{
  "d_model": 160,
  "d_expert": 64,
  "balance_bias": true,
  "head_dim": 32,
  "qk_norm": false,
  "lr_head": 0.0127,
  "final_lr_fraction": 0.0
}
Below are experts of layer 3 (counted from 0) of a mixture-of-experts language model. Rows are named router (the router's row for the expert), down (a neuron's output weights, with its number) and show model dimensions 0-159. Each number is 128 + 24 x the weight over its row's rms, rounded and kept within 0 to 255. Numbers have three digits each.
After each expert's rows: a language model's description of what the expert responds to. This comes from a sample of Wikipedia text that the model never trained on.

# expert 28
router:118133135113136153171089140099144125129140081088158154131135154098165193110142174121110145136127141158132144135109109116075122125154110150145152135142091184139110130173181162128146123115121099107137170118158136113113141171132144109149149114149146134119140113163140129151139091147096128111122106116132098145133143122100106121164133132104122149154150123106130101189112132189097151158138129143137098111115123108136165135187097142151146153113098129141173155128120164108145104137157100
down0:095112107096113149148125139128149143155083143150143099102102143119130109110090111094143116158121177175109168162135147145109108084128146171109118153143135096171081133140099131133114099123139132121090115111120171140149115128125140146121101120161131122125097099093137062108140126111126109179132155118139151093122124137114126141129123115146130064072138104117149143145108061166143139124099161107106089144109105116113126105138132187119102115129126105105119132098172127125129166129115110
It responds to: T, W, X letters. Capital T and W starting words or coordinates (Tamil, Wembley, When, °W), plus x inside words like Ickx, Hexachloro, Extant.

# expert 36
router:116102139120113113143135165118169125116120128156099135102087155171153128137166098134125118092116141150128142086113125112102106149100136112079129185148159141139142095125122160104181118085137183126170138108142164109127145159125076118091185104084113143103088137107097131110103124107146136177161135162120125136140134108123094159112104135165127129108118106108162121114114097159110158116124129105133152130142111127108124118096085164141111124163106160154120115152129137135098131176142137
down0:103108114111127116123152086152105143122127162168120112121134161092193138118117121173180125109089102142152103108139126117128139131124109166113112127144107133142149112209124148119157131154086166122147123115123154078124101149130118144126130184131114136107145117112144108113129166141140112137127100146183068125183166159111116142126092129157102107112132160122138149114083120099105127143136120095133165166139142097133127111110141126139093117136156120088132127140148116125121191101133140
It responds to: Line breaks. Every line-break token, especially ends of table rows, list items, infobox lines and before section headings.

# expert 1
router:135122108107141128121150147146138139101074152109146171163136082155162103077165131122136112089140161152133106145121108135098124099077119173116151117149158116142142157153120148078125113129080114087143100079150134143148118109141145107111090119145161122140112138099159147150085103149144156136103142136123110138144123178097128112162144121089109107157117137138134122140112169126137124122131104102148182131143113089151119131113129116069122128141108131167170137112123131084091134086131150
down0:121118148182155077122129137089143126166142160126119100161112185123136137134161129129119118131128124170120113134202108126149147142095133115111144119101151139139137103106125083129144111154149120127100096118140173174130127095115155160113147138192137127116095157147140101097156139155063138125097173145129133166111190139113135138124163162112127122118107159123113148117162152141130138151082118145114127100140123144148164114137119127099106142128117174160113118143170097157132133128118120
It responds to: Opening parentheses, prefixes. Opening parentheses after a name or title, as in "(band)" or "(born", plus word-initial prefixes such as re, pro, dis, inter.

# expert 52
router:164108129157091115114128108145103137112170134083128163154124129116105141140097138107130119143101096134130166141139132141156166131115108163151126117122126105161155082135137149146126134125127108127146138141165188126140134147134105137104124096103132143143140138053096107117177151079159148140144158093156129188133105120063136131108153102131153154146074136123117132136116157136108132099117152137124155117091118105087083137144111149102111117116118172094106137151107122132160163083140143
down0:127122123126093153145107116115145133148126114134094139103182130139139090120127112122139125135151081121118176154122186118137102060108137120150126136138143100151162157123120155182108125167120110159167103147136183121052113144108139178133153132157099146117129096120114121137110120151127168163186113107132153104094077139089121117121149125143102122134131134147179102158111133138135143177118137178123131141129124143109130149144126092106142125143114140125131120113118130119102132086088105
It responds to: Sentence-ending periods. Periods ending sentences or abbreviations, often before a line break or a capital word, as in "2019.", "Mr.", "a.k.a.".

# expert 44
router:131166159142154081152093136135136082124129118131117108106094119174075150146093141183156131142117156123148145127078131102093138162133155163134105112117131156164117162120157146158135147113145127134143143157148123126110141137139124101137127135136145123086129145199128128111112116173123133157097149146116129154112115162096096126143114134103119083182130134147103106133102142179119155138126125144102132080088169166174117106117148152129136114087151152135123141130129181157111101133129111
down0:142156132100113116137117140159113160155148183076142170106135149111166131159138114144171160110097127112137123120126127131090107123077146150135096143155096133125113142095138109138106121097107139140104106127157088077168142121121149107143139146132104151129136147155114168089134165107152135166136191178144134151165159139086142136104146101085135152116100137151132119121113134145132167130123144091112114094145161143154127109120111133076127092144121159128117139164139162068132134124125150
It responds to: Inner word fragments. Word-middle pieces such as port, ic, ist, min, w, ph, iv, as in proportion, Moscow, activist, sophisticated.

# expert 30
router:149188130128105102104125135122159125157110138139147140126153143096119171089097097154124096130098131116095139112109127132125159099150153120162110085106151107127109150127134135116149112136111119143121153115143144130182131122126137108136157131106122086167141144110121113171171106178176158161143160109155114139118111110126123097170152107182124109125152161129103155099166111150094097127092091157108070117120139119126112130124088095141151123136081082152135101110149105111155141090133135
down0:137108138106107115131164154167105141110131080141144135171139120168109130128127122141107099097123139095167092145093136140129111148114102170125124100131125130165125119151163155144184109103115133121166181145144145145135067127141088094090108115145090156091054146157096118138113145158125161146113129143129102160137120094134141121091107103124142120183132133124119180121136135135095119117107154165104168124116154124128173158139122143150107099144110129109173130160135140119123135153139134
It responds to: "ri" syllable pieces. Mid-word "ri" (Atari, sacrifice, countries, derived, Syrian) plus plural "es" endings and word-start pieces like Bu, Re, Ru.

# expert 26
router:127100102097079125141105131139185122194107123091122118098150089163105117184096092113068107092100126146141115156114135115119113136149143060139128156112145149152139139133130158129167161091101083128143145128167153138147120075117096119148133171109132137146120134130147152102144095138129097180134122124078109143109114120131119127132133121131126099125143130161176148123154121134141126172123146113151096107146115126093154121137133135147115124118161127121113166138135159116151145082154141
down0:128113126146137136130115116147118129138145148141100108145121116167125137103159123124175170112105095142110222144126140152101112124124113135158135142121107074120145101099131169064116109134090131111087106144182085093117131125110115123165147119116135144121103101107165134148101166118139121079167122121142143116107125099187127157066148146150159129131138141099143146105141142138161128146121124127143146145106131118131155136153144160118141139113093123106167166158161133090112115103114101
It responds to: Spaces and opening quotes. Empty space tokens and opening quotation marks, dashes, or brackets that begin the next word or quote after a verb or article.

# expert 62
router:097182184122107124145149147108133116136127134174102156151124075141141126089113172186156200108131146108138132128166120132096153124105128109082144107120082141115138104123117131154133129115126124196139120087081134130167152106148140120106121159121117150101107132094110121115135141079131149110123129106136105156114170147153146119121168135096137108169125155154134138098153133093129149117133138105112106119152123106073133112125108121144150095117117093129074131145108132146138146152124141
down0:125084107107141190131129124152149162119134107130131127151126151114136141129114154088057083097150134139122130115108103123172114130132096177117153133101137135180081143134132120153142136140098159144145145148155186157176163069186137136118139121141094114105114128120122089164135091139150136145106097139122095150141103148116119125128123091101112132103123109122156156128123168123101121153122101154103086124140107129134123146136085137114107122141115135119184098112161145157105101125120130
It responds to: Plain space tokens. Lone space tokens between words in running text and in table cells, such as between a name and its verb.